config = dict(
    num_hidden_layers=13,
    d_shared_expert=0,
    hidden_act='squared_relu',
    moe_layers=[1, 2, 3, 4, 5, 6, 7, 8, 9, 10, 11, 12],
    routed_scale=1.5,
    norm='layernorm',
    positions='rope',
    rope_theta=10000.0,
    init_std_o=0.0,
    init_std_up=0.0407,
    learning_rate=0.00143,
    weight_decay=0.083,
    lr_head=0.0113,
    schedule='wsd',
)
Below are experts of layer 9 (counted from 0) of a mixture-of-experts language model. Rows are named up (a neuron's input weights, with its number), down (a neuron's output weights, with its number) and show model dimensions 0-255. Each number is 200 + 20 x the weight over its row's rms, rounded and kept within 0 to 999.
Before each expert's rows: a language model's description of what the expert responds to. This comes from a sample of Wikipedia text that the model never trained on.

# expert 13
Description: Latin and foreign word pieces. Inner syllables of scientific, taxonomic, chemical and foreign words, often accented letters, e.g. Cerambycidae, pyrrolo, Encyclopædia, ó.
up5,192,215,200,192,173,168,185,180,186,194,211,206,201,184,183,168,187,210,197,200,198,180,177,181,231,226,217,216,192,174,216,224,253,189,186,171,206,214,204,186,210,198,183,233,179,230,214,197,161,193,190,210,181,183,214,222,237,188,190,206,205,214,214,197,197,205,186,227,184,182,195,185,211,204,206,187,156,179,215,190,208,183,218,190,187,211,207,232,202,198,195,194,200,175,239,177,198,201,212,199,232,211,159,226,175,205,192,207,182,223,218,159,209,191,213,232,200,201,202,200,176,245,193,210,194,171,192,227,206,210,233,181,182,157,200,213,218,241,165,206,188,231,183,220,217,220,199,209,183,194,211,224,203,201,179,222,210,203,201,181,221,180,205,205,194,191,227,219,238,211,217,220,207,223,198,217,201,200,198,178,183,214,208,192,200,168,220,193,167,168,174,207,193,197,202,171,183,200,184,191,201,214,199,208,198,172,205,219,241,212,193,190,222,155,204,218,204,208,199,170,229,207,173,220,150,193,206,213,205,200,225,158,221,206,194,171,196,195,205,193,257,143,183,182,189,165,196,249,250,207,212,236,190,179,169,180
down5,181,214,169,216,189,205,213,217,228,163,195,186,204,201,188,200,208,195,160,188,189,190,186,194,220,201,184,193,182,204,205,206,195,180,213,195,196,187,190,178,197,207,180,208,219,189,214,177,198,185,196,194,205,206,217,182,197,227,208,190,167,201,208,205,218,200,237,198,202,194,209,183,208,199,207,194,226,202,221,180,217,165,211,232,205,203,209,174,190,181,217,209,215,207,190,162,223,216,232,219,209,210,157,214,248,69,210,242,222,219,158,209,189,209,174,197,178,209,204,204,249,204,189,186,190,188,202,189,205,213,190,211,208,201,200,204,192,210,178,214,215,194,210,188,181,182,203,203,206,234,188,181,169,204,209,210,178,183,191,186,213,225,193,177,193,188,203,246,217,203,193,193,160,205,199,198,194,189,171,176,230,165,208,202,205,202,193,229,202,219,211,187,184,139,197,186,187,210,209,178,182,186,217,219,207,147,226,234,219,230,234,209,222,198,204,194,183,216,198,198,218,236,207,205,197,185,212,192,195,223,163,164,203,192,206,197,221,197,220,180,215,176,201,206,221,200,212,259,187,205,191,210,219,196,195,219
up6,216,212,165,194,236,203,230,196,195,183,175,198,203,197,226,184,211,218,225,216,203,216,203,226,203,180,206,212,205,184,223,195,208,194,235,242,220,174,180,191,198,180,196,170,170,193,182,181,216,184,218,217,202,226,212,180,176,176,184,211,194,237,184,220,187,232,168,239,206,192,205,238,208,211,197,218,204,240,197,203,210,206,183,192,197,184,191,196,228,180,234,202,204,202,229,165,197,190,214,194,229,198,210,197,182,206,172,194,211,168,274,161,201,173,222,230,206,175,195,193,187,229,208,172,201,208,172,202,220,191,218,185,202,199,186,201,183,201,180,196,221,229,208,200,192,174,183,210,198,185,202,161,239,218,205,200,238,172,215,152,191,202,178,235,202,207,190,202,182,220,206,200,237,225,174,213,208,173,200,253,153,208,215,204,191,186,216,198,226,188,196,218,198,215,212,189,175,226,200,196,180,192,225,180,162,209,216,206,222,188,202,183,200,215,217,241,184,195,203,209,178,182,200,254,184,195,149,191,223,202,221,188,205,187,201,196,200,207,192,223,238,199,168,199,168,200,170,183,217,196,173,227,196,220,214,197
down6,184,203,182,199,209,188,210,220,195,204,194,197,216,204,193,212,209,159,236,209,194,196,211,212,208,203,207,198,209,176,234,213,204,215,198,230,180,193,197,189,175,198,216,180,204,188,183,174,205,215,206,243,212,225,220,170,195,204,212,186,197,234,162,196,191,172,201,233,249,199,173,213,247,232,166,224,211,209,158,222,185,194,218,218,210,203,176,207,223,199,186,205,217,214,192,199,210,229,207,219,214,216,215,189,194,185,202,170,233,157,197,188,189,191,211,173,175,187,192,210,193,201,227,195,225,214,196,201,214,209,205,200,195,180,174,171,183,211,206,204,198,250,175,195,232,173,265,204,193,182,193,194,195,205,190,179,201,202,196,209,189,192,200,173,175,190,188,220,214,187,208,202,224,159,212,243,220,210,201,191,185,215,190,173,197,172,195,211,233,187,171,205,197,190,176,207,206,184,202,190,201,236,184,210,189,238,202,192,216,218,213,201,235,226,207,209,146,178,242,201,175,154,165,213,180,200,172,179,174,219,178,203,192,208,196,209,193,203,280,203,209,206,198,194,201,195,190,138,226,195,173,206,189,196,206,165
up7,191,190,202,163,221,206,222,213,210,205,249,209,175,210,206,164,197,157,145,207,196,236,203,170,200,212,197,202,176,202,187,199,213,205,223,204,197,170,195,186,206,199,173,235,186,240,203,185,185,199,225,210,245,200,192,228,205,152,201,199,210,208,166,208,190,210,187,205,194,210,198,214,171,220,180,210,207,211,200,176,195,162,211,206,209,219,228,206,190,188,242,197,206,208,172,152,193,178,202,184,199,198,194,179,170,194,173,170,195,224,199,220,207,215,205,184,183,221,217,213,188,179,178,240,187,189,218,197,188,218,230,204,211,176,208,206,216,159,219,218,224,213,166,218,182,218,171,232,164,179,194,199,208,188,214,179,219,178,184,208,208,212,205,193,211,196,201,197,222,209,210,215,190,194,180,203,220,195,201,205,197,202,243,230,194,207,223,206,186,188,178,211,240,211,221,192,199,188,173,166,186,170,197,257,201,249,210,188,202,186,199,179,241,177,207,179,192,231,210,170,187,168,203,187,174,217,230,214,196,193,200,186,218,229,187,195,182,217,190,199,187,257,169,233,227,192,203,172,210,228,221,211,186,197,184,172
down7,170,170,172,229,210,226,209,187,210,228,159,157,206,226,216,196,181,236,186,187,195,205,192,204,220,196,204,243,194,190,236,208,206,175,220,233,202,184,210,157,178,219,206,176,189,210,185,199,170,168,218,240,244,221,210,223,218,199,178,203,195,197,193,214,207,179,212,201,237,191,204,175,225,152,162,180,205,163,213,183,206,225,197,217,232,202,183,210,212,214,239,232,199,195,181,182,219,201,199,199,187,190,240,209,208,193,206,190,166,202,221,169,170,172,219,207,186,228,161,182,158,221,212,197,192,177,226,223,241,213,216,194,185,157,194,173,168,210,179,215,207,171,193,159,167,203,152,201,209,216,187,192,211,195,200,207,221,198,241,217,196,199,185,199,218,206,163,200,190,190,194,187,151,232,223,204,178,204,203,227,231,199,185,195,226,224,181,171,195,198,220,193,199,231,177,201,192,215,191,212,210,189,197,191,190,214,176,190,209,213,217,200,204,192,211,203,197,189,216,206,214,194,210,203,206,220,197,171,190,202,212,185,235,211,202,212,226,201,228,229,231,187,214,217,196,207,215,170,207,185,177,188,186,226,195,199
up8,172,222,207,191,223,189,191,204,197,198,167,166,217,170,232,197,196,207,251,215,201,225,166,178,215,215,200,182,183,191,226,219,197,210,172,215,178,181,200,198,189,219,203,239,209,186,234,195,178,187,222,235,239,219,215,204,210,187,232,198,177,244,171,200,203,188,160,208,206,155,194,204,182,199,208,195,222,190,207,189,201,196,229,200,201,170,197,202,196,179,200,210,164,200,183,195,198,206,195,201,195,203,188,202,202,203,187,195,205,202,186,192,198,177,210,183,211,189,193,207,172,242,195,188,201,157,201,208,207,172,213,267,213,174,248,199,208,219,199,200,168,197,235,211,236,180,188,222,218,208,199,215,197,216,223,216,219,215,211,203,190,139,169,228,192,170,217,211,221,203,235,195,166,214,181,197,195,201,248,190,186,186,227,179,181,167,195,167,201,216,159,212,201,217,238,201,191,214,214,215,216,179,220,201,169,204,169,237,196,167,235,189,188,208,215,211,172,199,186,201,202,184,199,185,187,172,197,193,195,191,174,197,177,178,196,190,197,213,179,224,219,222,191,169,219,212,188,210,193,223,208,233,218,157,222,225
down8,185,208,174,162,204,247,195,201,184,211,203,185,173,219,234,186,220,202,165,165,212,168,191,198,221,185,211,192,228,215,183,203,180,192,175,218,200,201,207,203,207,178,176,207,195,186,194,181,183,220,208,220,225,223,197,254,171,219,221,223,201,189,186,190,211,181,214,227,235,225,210,228,208,194,208,185,173,220,221,207,205,197,236,212,199,165,182,189,184,161,176,177,200,251,188,243,182,191,227,187,199,197,209,176,178,198,188,179,195,236,193,227,184,156,217,194,216,205,183,191,167,216,205,185,208,166,205,219,189,207,225,191,196,167,219,179,217,229,226,228,218,182,197,200,196,175,255,164,243,193,171,196,175,193,256,176,190,215,190,197,216,191,189,197,208,202,179,204,220,194,194,213,211,219,176,207,200,173,196,178,200,233,199,162,205,192,186,165,192,188,198,181,180,193,208,184,195,185,219,236,213,170,192,177,220,205,221,207,193,199,194,202,165,202,224,225,169,194,208,218,189,215,206,216,212,195,214,178,220,217,188,226,205,220,197,192,171,228,220,211,205,204,194,191,228,163,192,165,193,234,190,224,213,188,174,228
up9,175,217,209,164,211,191,183,232,223,208,209,189,148,201,172,228,218,209,190,202,195,203,210,206,194,229,225,173,227,199,222,204,210,213,201,171,183,188,193,204,196,202,211,208,213,198,217,196,174,215,199,190,205,227,192,198,198,204,207,186,182,208,215,216,186,225,218,199,216,212,207,211,166,188,182,220,212,195,178,182,221,197,212,225,218,202,238,182,242,204,200,192,200,184,217,147,193,185,188,209,212,187,244,232,193,203,208,176,170,156,196,222,204,183,214,181,200,261,215,202,164,185,207,210,196,184,173,136,188,176,197,201,167,209,194,195,211,205,229,198,208,188,182,194,188,226,194,198,199,193,161,229,182,176,247,205,188,205,209,183,201,186,189,211,184,211,218,198,197,190,229,196,176,236,203,202,191,163,191,197,214,224,228,172,234,182,201,215,215,184,186,180,258,213,186,208,243,210,152,176,244,189,216,212,169,216,197,173,192,204,179,197,190,187,221,187,214,200,185,205,203,173,212,213,194,207,226,193,148,215,218,205,222,162,196,186,207,189,179,223,206,195,208,180,198,195,224,228,219,198,239,149,209,210,206,188
down9,219,214,214,194,184,194,222,238,189,188,187,201,218,181,220,185,214,196,154,182,209,193,241,242,227,180,195,199,190,215,193,158,197,184,187,205,210,227,202,206,214,195,218,205,250,190,218,189,175,213,192,179,175,244,187,202,235,217,173,231,198,196,224,197,228,198,231,227,227,172,185,187,210,206,204,217,206,214,191,201,218,220,189,223,209,184,224,232,162,195,172,189,209,216,221,219,200,214,185,206,204,205,208,168,183,193,231,194,231,236,171,237,193,204,188,189,195,191,200,213,224,220,222,197,174,159,224,189,185,226,255,185,175,177,197,227,171,197,196,197,178,171,175,209,221,208,180,214,224,185,183,185,211,202,246,178,195,161,195,201,207,227,179,193,174,192,234,186,191,185,222,204,220,180,192,205,189,175,170,187,184,205,231,184,217,201,218,227,169,201,160,203,175,195,187,189,206,201,195,199,194,157,144,250,213,214,198,203,221,187,203,179,203,201,222,204,185,179,219,224,173,213,206,202,202,207,198,190,213,207,211,162,209,166,174,198,216,210,187,209,221,199,195,166,170,212,204,233,212,200,187,170,194,211,188,197
up10,214,234,213,200,174,185,185,203,215,167,201,187,191,208,214,177,194,194,221,176,180,229,206,194,221,183,197,203,203,208,195,216,224,196,226,206,156,184,188,203,194,187,206,203,215,212,200,196,216,208,183,143,191,230,199,204,184,205,192,185,184,182,229,202,182,184,207,238,229,199,208,175,167,187,197,193,176,214,192,208,243,220,186,208,228,181,164,226,203,221,203,186,187,169,221,165,170,203,208,203,235,198,175,191,170,199,208,239,226,209,210,182,237,206,201,186,242,224,173,208,204,210,196,188,224,176,193,190,213,196,206,237,230,248,189,214,207,203,178,203,191,190,191,203,163,180,219,212,224,162,204,172,216,218,235,175,203,196,213,197,171,206,196,229,186,199,222,170,198,169,262,225,215,218,200,198,211,196,184,206,175,216,195,228,225,175,213,211,219,201,189,173,175,161,188,227,178,205,184,206,177,169,196,212,176,228,226,220,228,213,198,171,208,195,196,188,185,197,185,227,196,219,209,226,209,186,229,187,216,176,218,240,202,191,195,225,191,186,196,144,220,227,198,220,164,208,212,202,188,224,175,226,203,186,201,238
down10,199,191,186,206,194,221,189,171,185,184,220,199,187,222,201,189,153,204,238,248,171,196,193,196,236,187,198,184,193,234,200,218,215,198,196,209,216,194,199,222,149,228,195,211,201,197,224,203,213,207,189,170,214,205,203,212,186,234,217,192,171,190,209,172,167,171,217,206,190,234,236,161,183,198,170,215,213,199,202,214,208,218,202,193,212,191,206,235,211,204,199,190,156,178,200,178,167,177,206,214,185,191,206,206,220,173,207,221,182,177,206,172,187,179,209,185,188,233,217,192,221,199,204,188,216,179,183,211,180,196,228,206,206,225,216,197,213,180,200,188,182,181,219,209,201,217,193,201,232,194,222,180,163,208,170,214,246,225,224,228,191,179,229,210,224,198,196,185,200,196,193,234,224,172,231,194,204,188,186,182,184,203,190,205,196,166,185,219,240,195,181,194,224,209,173,198,224,189,174,216,205,158,186,203,228,180,192,185,166,216,213,175,203,214,245,205,193,235,190,203,177,210,205,231,216,224,227,153,182,209,187,234,212,191,187,231,220,214,241,211,208,243,167,179,212,206,179,232,187,165,210,198,194,167,165,208
up11,179,193,166,196,191,190,183,195,209,223,208,222,153,218,184,180,222,154,180,182,212,179,197,183,213,171,212,222,214,215,234,205,224,193,188,168,188,216,217,205,185,186,157,222,217,222,207,229,214,189,184,158,173,191,192,173,206,184,190,172,176,229,216,219,204,203,177,214,232,191,192,223,185,185,159,177,190,255,226,181,187,196,195,214,159,211,212,199,230,210,184,196,178,191,200,180,216,191,222,211,215,200,205,206,212,205,219,246,231,201,172,195,199,206,217,237,185,215,210,235,210,242,191,215,212,187,181,194,231,200,202,171,164,209,199,195,204,217,182,166,199,215,210,169,221,185,226,220,203,211,203,178,190,206,192,195,207,204,184,178,185,209,234,228,221,209,184,207,200,178,225,211,144,211,205,175,186,178,206,197,216,166,197,177,230,184,247,186,203,196,183,186,195,223,196,172,184,228,175,225,191,188,228,203,199,213,195,227,237,203,191,174,232,208,220,183,207,210,211,250,225,202,197,208,220,233,212,211,164,165,193,176,180,207,174,190,204,198,185,221,232,192,194,205,176,187,215,236,192,213,188,210,204,199,187,191
down11,188,192,182,217,200,216,197,208,211,213,213,199,199,219,205,176,218,215,195,198,242,221,219,165,180,199,233,178,222,228,179,211,196,199,214,239,192,185,179,220,194,203,210,196,227,216,181,248,185,213,203,175,167,177,160,187,215,195,194,237,207,238,186,191,236,196,210,270,194,238,213,199,199,180,194,191,208,206,175,183,200,187,196,199,186,224,201,166,204,181,184,201,179,195,193,172,171,174,244,168,184,199,166,203,224,129,207,203,173,191,221,220,184,207,173,196,208,224,199,219,196,204,197,172,204,188,207,229,197,221,180,189,195,221,247,211,240,196,218,187,209,173,191,202,199,199,192,190,152,176,177,185,219,208,173,219,206,172,166,220,187,186,171,209,187,238,218,154,187,216,206,187,204,213,197,200,209,196,204,189,198,211,186,195,188,213,203,175,213,195,204,163,216,186,183,166,206,190,186,217,229,235,175,199,215,214,226,222,198,218,212,213,207,198,207,242,169,189,195,159,197,193,212,215,209,203,194,216,197,204,196,203,196,245,226,187,188,172,223,181,240,197,213,216,202,213,221,216,192,168,204,217,173,197,178,206
up12,181,187,224,199,210,248,206,148,241,194,179,190,227,200,204,169,202,169,205,211,218,207,224,212,208,198,183,201,218,204,220,197,196,182,183,180,177,174,223,187,234,173,181,209,171,168,181,192,215,233,227,217,177,174,212,193,208,181,187,177,225,215,186,206,215,188,205,184,201,196,182,158,187,194,219,206,238,179,189,195,195,186,201,205,203,220,196,198,178,203,201,223,152,209,232,196,176,185,202,194,226,175,189,190,197,233,179,201,254,167,205,202,195,231,225,199,202,166,203,224,182,216,204,205,177,182,180,172,216,197,199,204,208,235,182,208,198,189,201,212,205,214,222,202,216,212,181,199,192,231,238,197,240,203,224,175,236,183,209,189,175,181,195,221,197,193,230,185,186,199,191,210,236,196,177,162,163,189,159,194,200,187,205,257,214,179,221,194,205,190,216,192,203,197,210,203,220,211,158,204,191,210,171,207,174,229,203,233,219,161,182,151,201,168,198,197,188,187,219,176,217,188,227,218,180,222,201,189,217,193,203,214,190,198,203,199,197,244,192,201,202,179,171,190,190,213,161,216,192,211,215,179,203,149,211,182
down12,191,157,213,211,225,195,192,187,166,165,202,209,211,224,193,211,216,183,235,179,180,178,197,210,230,208,208,225,206,205,202,185,169,213,191,210,172,206,211,226,194,201,186,184,187,191,178,162,179,221,187,202,209,195,186,214,148,225,215,191,198,190,181,219,181,176,203,195,219,191,219,219,197,198,168,185,192,175,197,212,206,232,194,196,212,227,180,190,179,219,200,190,179,209,211,185,187,235,193,180,196,199,214,189,228,193,203,235,229,209,215,173,189,264,203,211,194,249,168,216,226,183,214,169,217,221,205,233,197,225,178,184,235,231,187,170,203,217,190,180,207,212,211,222,196,192,192,213,203,210,196,229,155,217,177,196,173,204,212,197,195,213,207,202,269,189,203,188,148,214,202,191,208,205,167,198,190,186,176,197,180,225,181,207,233,190,212,216,228,165,191,208,189,177,182,237,197,201,193,217,219,207,210,204,222,230,179,215,195,202,194,189,171,180,204,167,219,201,242,224,173,201,195,220,197,207,213,205,212,202,187,241,185,176,174,179,152,215,230,179,192,222,213,171,193,186,200,239,189,213,195,240,218,186,210,180
up13,183,199,213,225,186,231,190,203,198,196,214,188,254,175,196,192,172,184,242,211,192,213,194,191,215,195,198,207,200,218,210,168,215,181,165,210,213,187,224,165,186,171,235,208,218,186,205,223,208,201,202,246,205,213,186,201,185,231,214,190,211,194,219,214,199,217,169,205,209,166,207,203,205,231,223,206,184,166,216,200,225,194,226,167,177,196,198,195,183,194,186,183,201,211,204,164,211,224,186,211,213,209,169,238,237,196,240,190,208,236,183,146,188,223,195,216,211,214,213,202,178,196,192,216,184,173,206,229,217,205,173,195,173,237,187,199,159,183,165,175,178,212,202,190,188,193,182,234,205,153,206,195,200,205,233,184,220,191,158,198,179,198,194,193,185,209,212,196,201,206,221,201,183,239,181,221,210,207,203,178,213,175,205,191,186,179,206,228,185,169,193,205,231,173,207,182,217,188,202,155,218,192,181,221,203,198,204,162,191,214,160,172,215,165,203,219,212,197,183,204,177,213,161,191,213,204,226,199,182,201,207,185,219,198,181,240,216,227,191,205,195,182,181,157,251,216,164,230,205,186,208,193,179,228,210,197
down13,201,247,168,200,187,223,188,205,189,235,211,215,191,157,189,174,219,204,185,220,183,194,175,185,195,205,195,234,177,216,200,223,201,212,157,220,213,193,186,198,203,207,207,217,199,202,222,203,190,190,211,222,201,205,201,204,149,201,226,199,171,164,182,197,228,199,225,209,163,189,236,179,219,207,181,176,198,189,208,244,209,175,211,201,192,201,218,209,197,196,202,218,192,195,210,165,211,231,190,201,193,214,185,207,227,136,217,201,223,229,169,200,205,222,194,189,211,194,214,208,214,191,217,229,221,177,202,217,222,214,224,177,171,216,183,249,178,197,169,217,185,210,169,187,191,198,184,228,226,215,189,183,198,180,195,150,171,206,166,178,166,212,171,189,228,191,187,201,215,165,228,188,176,207,182,213,191,179,174,187,216,181,220,205,230,211,205,215,205,229,195,204,229,229,196,198,179,182,238,166,197,204,193,218,213,198,190,216,160,232,216,201,217,168,186,187,184,221,203,225,204,165,162,174,230,197,202,234,213,223,209,221,213,177,191,184,172,209,213,187,201,184,208,208,227,233,220,235,210,170,228,194,217,195,208,199
up14,239,190,223,202,185,176,193,194,193,167,199,163,194,189,207,214,169,203,177,220,190,213,125,198,213,164,196,223,221,184,228,189,207,197,179,225,190,225,235,192,220,191,226,192,206,213,187,165,196,183,210,214,226,215,214,214,221,188,215,212,188,219,225,182,180,198,190,198,191,142,174,175,166,196,221,193,231,182,197,203,226,220,218,212,181,175,176,214,185,149,226,197,189,204,204,197,182,196,218,210,206,198,214,220,180,190,191,207,206,217,206,225,196,182,208,193,201,212,207,175,193,220,212,220,212,225,201,210,177,204,171,209,198,179,212,247,242,209,193,244,217,228,232,187,154,211,228,221,205,211,194,180,242,218,194,158,181,223,190,176,202,197,179,173,208,202,190,198,258,183,182,224,187,210,193,198,220,195,227,189,197,235,216,219,224,147,220,213,207,189,202,222,207,239,191,179,196,204,164,212,181,170,207,238,178,203,211,201,208,198,206,217,191,208,193,191,216,217,210,216,202,178,206,190,197,189,210,195,198,180,172,193,177,218,166,201,196,209,177,196,182,192,226,203,227,202,173,235,180,186,195,207,191,234,177,203
down14,217,225,186,184,203,202,191,236,216,221,196,197,184,192,205,183,194,210,203,219,205,228,209,174,176,190,218,161,190,200,190,194,223,201,196,162,200,192,188,153,231,181,220,177,185,219,176,189,228,179,175,212,234,186,236,231,232,188,219,208,176,192,170,201,178,193,202,187,224,207,181,213,218,170,188,188,197,207,202,223,204,187,175,156,192,224,205,168,179,190,182,198,183,174,211,190,228,186,209,220,200,201,222,211,226,181,197,173,163,184,195,201,209,191,246,163,198,175,228,207,208,178,211,216,198,243,189,204,227,200,224,167,186,224,166,202,202,171,216,186,237,175,176,191,181,204,220,206,189,217,194,208,236,164,236,237,181,168,190,208,216,176,198,197,224,226,214,196,203,188,207,237,189,234,230,181,203,194,239,206,188,189,219,202,200,189,213,195,199,205,184,218,205,198,149,217,183,193,221,220,205,196,185,230,228,170,210,183,234,200,215,173,169,174,206,204,213,186,206,194,188,173,206,173,219,240,198,173,196,230,232,197,210,189,197,183,230,237,211,197,192,200,254,231,212,212,195,185,175,187,203,177,212,199,192,191
up15,142,193,231,178,209,211,183,158,207,189,221,184,188,192,174,167,177,192,231,181,175,230,188,153,208,211,216,228,167,180,264,200,194,203,185,213,167,220,240,169,217,190,204,223,195,171,224,220,197,197,223,202,187,194,201,195,200,200,233,173,221,223,218,196,174,215,207,169,215,196,192,207,200,185,212,217,224,191,230,213,180,210,219,176,187,191,199,218,219,215,203,191,197,186,207,203,186,190,208,231,200,211,159,181,203,203,209,182,223,219,135,217,201,198,213,166,197,191,174,200,191,208,191,205,189,166,181,206,234,145,212,183,183,200,203,189,198,219,196,210,217,214,193,188,215,197,213,228,197,206,235,189,182,229,255,200,241,215,170,178,216,158,192,229,230,186,199,194,194,202,217,181,200,202,208,184,188,193,184,209,195,202,192,195,193,182,241,223,180,199,194,201,229,217,244,164,211,192,176,196,222,194,183,207,178,191,205,201,194,188,181,183,202,170,188,240,202,158,213,213,199,189,186,218,213,213,214,201,207,185,196,201,212,187,173,228,192,235,188,185,192,202,199,178,214,207,238,181,203,211,204,210,168,233,178,207
down15,235,216,199,192,183,183,179,230,201,198,178,206,249,223,191,186,204,211,206,177,216,187,227,199,240,191,202,195,226,157,201,193,223,237,213,185,189,183,210,203,217,204,192,185,177,214,172,228,233,218,174,205,193,181,208,172,197,237,201,209,227,205,192,202,149,253,193,196,215,197,213,194,164,199,216,178,197,201,186,187,169,208,231,200,185,212,215,226,214,209,238,217,161,213,223,217,178,200,204,197,192,172,231,215,204,231,233,212,206,188,225,185,182,218,229,175,156,214,151,186,195,203,185,201,214,222,198,203,169,175,215,214,193,206,206,200,183,212,192,219,209,232,167,200,207,198,185,225,226,171,228,189,195,216,204,204,212,208,185,171,197,187,194,194,211,218,214,207,153,202,208,201,216,183,174,196,233,223,211,185,194,198,162,159,197,184,229,210,214,181,185,218,192,206,206,181,222,208,217,210,203,216,194,211,210,191,196,156,184,171,182,215,204,160,215,187,235,193,204,173,190,203,207,235,165,189,189,177,206,191,159,212,192,223,257,227,182,241,191,213,183,221,215,195,184,193,175,188,201,204,197,172,187,181,189,169
up16,218,217,210,204,205,216,215,172,217,204,215,217,207,174,178,195,218,169,237,206,185,227,209,176,220,188,173,237,203,205,178,204,203,218,183,209,193,150,187,208,165,213,189,191,247,192,210,180,226,183,211,210,146,225,192,213,152,173,225,184,211,221,219,190,204,198,195,201,184,227,213,186,207,196,228,172,210,214,167,232,224,224,210,250,176,201,194,194,216,171,209,188,192,201,213,190,170,210,196,165,205,180,186,199,219,210,191,169,255,190,201,202,214,178,134,214,190,206,240,234,187,219,200,198,216,233,202,193,183,208,176,208,214,205,186,207,209,208,196,195,212,192,207,219,210,171,230,203,184,209,192,220,211,222,186,193,217,176,212,199,217,175,183,186,193,187,198,240,210,196,185,192,191,205,209,175,178,245,239,197,165,191,167,227,205,221,201,200,232,200,207,182,232,220,188,208,176,236,192,201,235,185,222,210,169,189,202,159,196,173,198,205,223,232,190,213,204,232,240,201,223,194,214,217,188,206,198,201,212,196,179,194,170,199,186,191,216,218,170,219,232,219,171,201,196,192,177,220,210,216,184,201,197,212,175,175
down16,205,204,196,182,157,183,175,268,193,200,214,190,192,193,200,203,200,212,156,191,195,187,208,217,184,197,171,262,189,202,196,215,191,205,193,230,207,214,203,176,227,189,191,200,194,194,217,201,212,195,197,219,219,221,212,187,173,199,148,181,235,214,200,183,172,181,183,188,184,187,233,191,175,213,205,202,213,183,180,171,214,179,190,207,246,217,179,171,189,171,192,189,198,159,195,188,196,212,208,197,211,180,224,225,222,196,182,201,198,192,177,172,222,202,200,200,195,197,208,223,163,221,170,206,205,176,216,182,199,183,211,184,228,192,208,202,212,201,192,181,191,192,220,230,194,185,185,227,191,206,231,187,217,177,205,170,176,225,183,208,209,214,199,178,197,173,157,167,210,200,183,231,178,222,238,231,200,204,186,197,214,236,194,203,211,224,192,209,188,207,195,202,230,167,190,184,209,223,219,217,189,194,185,223,207,217,182,169,194,232,220,188,189,204,211,214,182,229,245,223,236,190,216,236,182,227,227,203,164,188,167,186,222,209,156,187,221,240,248,186,206,196,228,195,238,199,220,183,199,227,212,194,238,196,204,180
up17,202,235,198,208,174,196,182,219,238,172,206,193,205,222,226,180,186,210,212,187,232,206,232,179,184,187,199,198,251,217,224,195,188,234,178,196,196,204,207,211,209,172,194,184,171,187,197,211,181,215,223,229,206,224,182,202,194,206,215,173,225,197,167,182,225,192,176,192,184,180,196,185,157,171,189,185,225,210,225,184,182,173,170,237,175,227,214,214,224,225,199,238,184,228,222,195,192,184,181,195,221,175,205,189,186,220,190,176,217,192,224,229,207,224,188,200,234,223,182,187,207,179,201,237,159,202,159,232,214,188,224,161,137,204,220,214,212,194,180,210,209,197,191,206,195,217,208,196,192,158,167,172,188,178,185,182,239,203,196,189,184,182,220,230,204,181,184,191,220,166,212,183,202,181,221,167,205,216,241,193,187,192,204,192,247,175,199,197,182,201,213,174,193,177,188,197,195,198,230,196,174,213,192,180,174,222,216,191,220,223,200,176,222,194,202,182,217,182,223,205,194,213,173,191,201,187,204,230,202,188,217,235,206,213,179,256,203,225,194,239,180,186,209,201,203,210,192,203,203,202,211,181,207,225,178,176
down17,212,199,207,194,208,196,218,187,191,181,229,176,157,176,183,187,226,196,228,229,240,200,196,180,211,190,192,189,230,217,229,193,176,178,157,175,194,197,157,153,186,206,187,196,206,215,205,184,198,217,182,215,209,201,192,167,241,196,181,225,219,221,177,191,210,179,226,199,171,218,167,238,212,175,207,178,223,203,209,192,179,191,187,212,227,219,210,210,189,209,185,198,193,187,180,238,165,200,186,210,202,208,199,214,210,202,184,191,160,224,206,240,198,195,213,198,186,191,203,235,209,178,207,186,180,197,197,200,186,211,210,178,234,191,227,190,182,196,192,219,216,213,195,221,186,183,151,178,192,238,173,168,209,185,196,197,194,148,200,167,240,217,215,215,196,173,180,179,196,208,206,196,205,193,202,197,214,187,238,243,221,230,217,213,203,225,187,227,199,231,189,185,185,205,212,189,236,245,193,199,217,234,213,200,147,191,217,210,205,217,195,196,208,210,171,212,182,190,221,211,205,210,171,191,209,198,221,180,187,219,189,251,188,180,205,192,196,185,182,202,181,184,203,222,220,205,200,222,221,212,215,241,252,224,172,178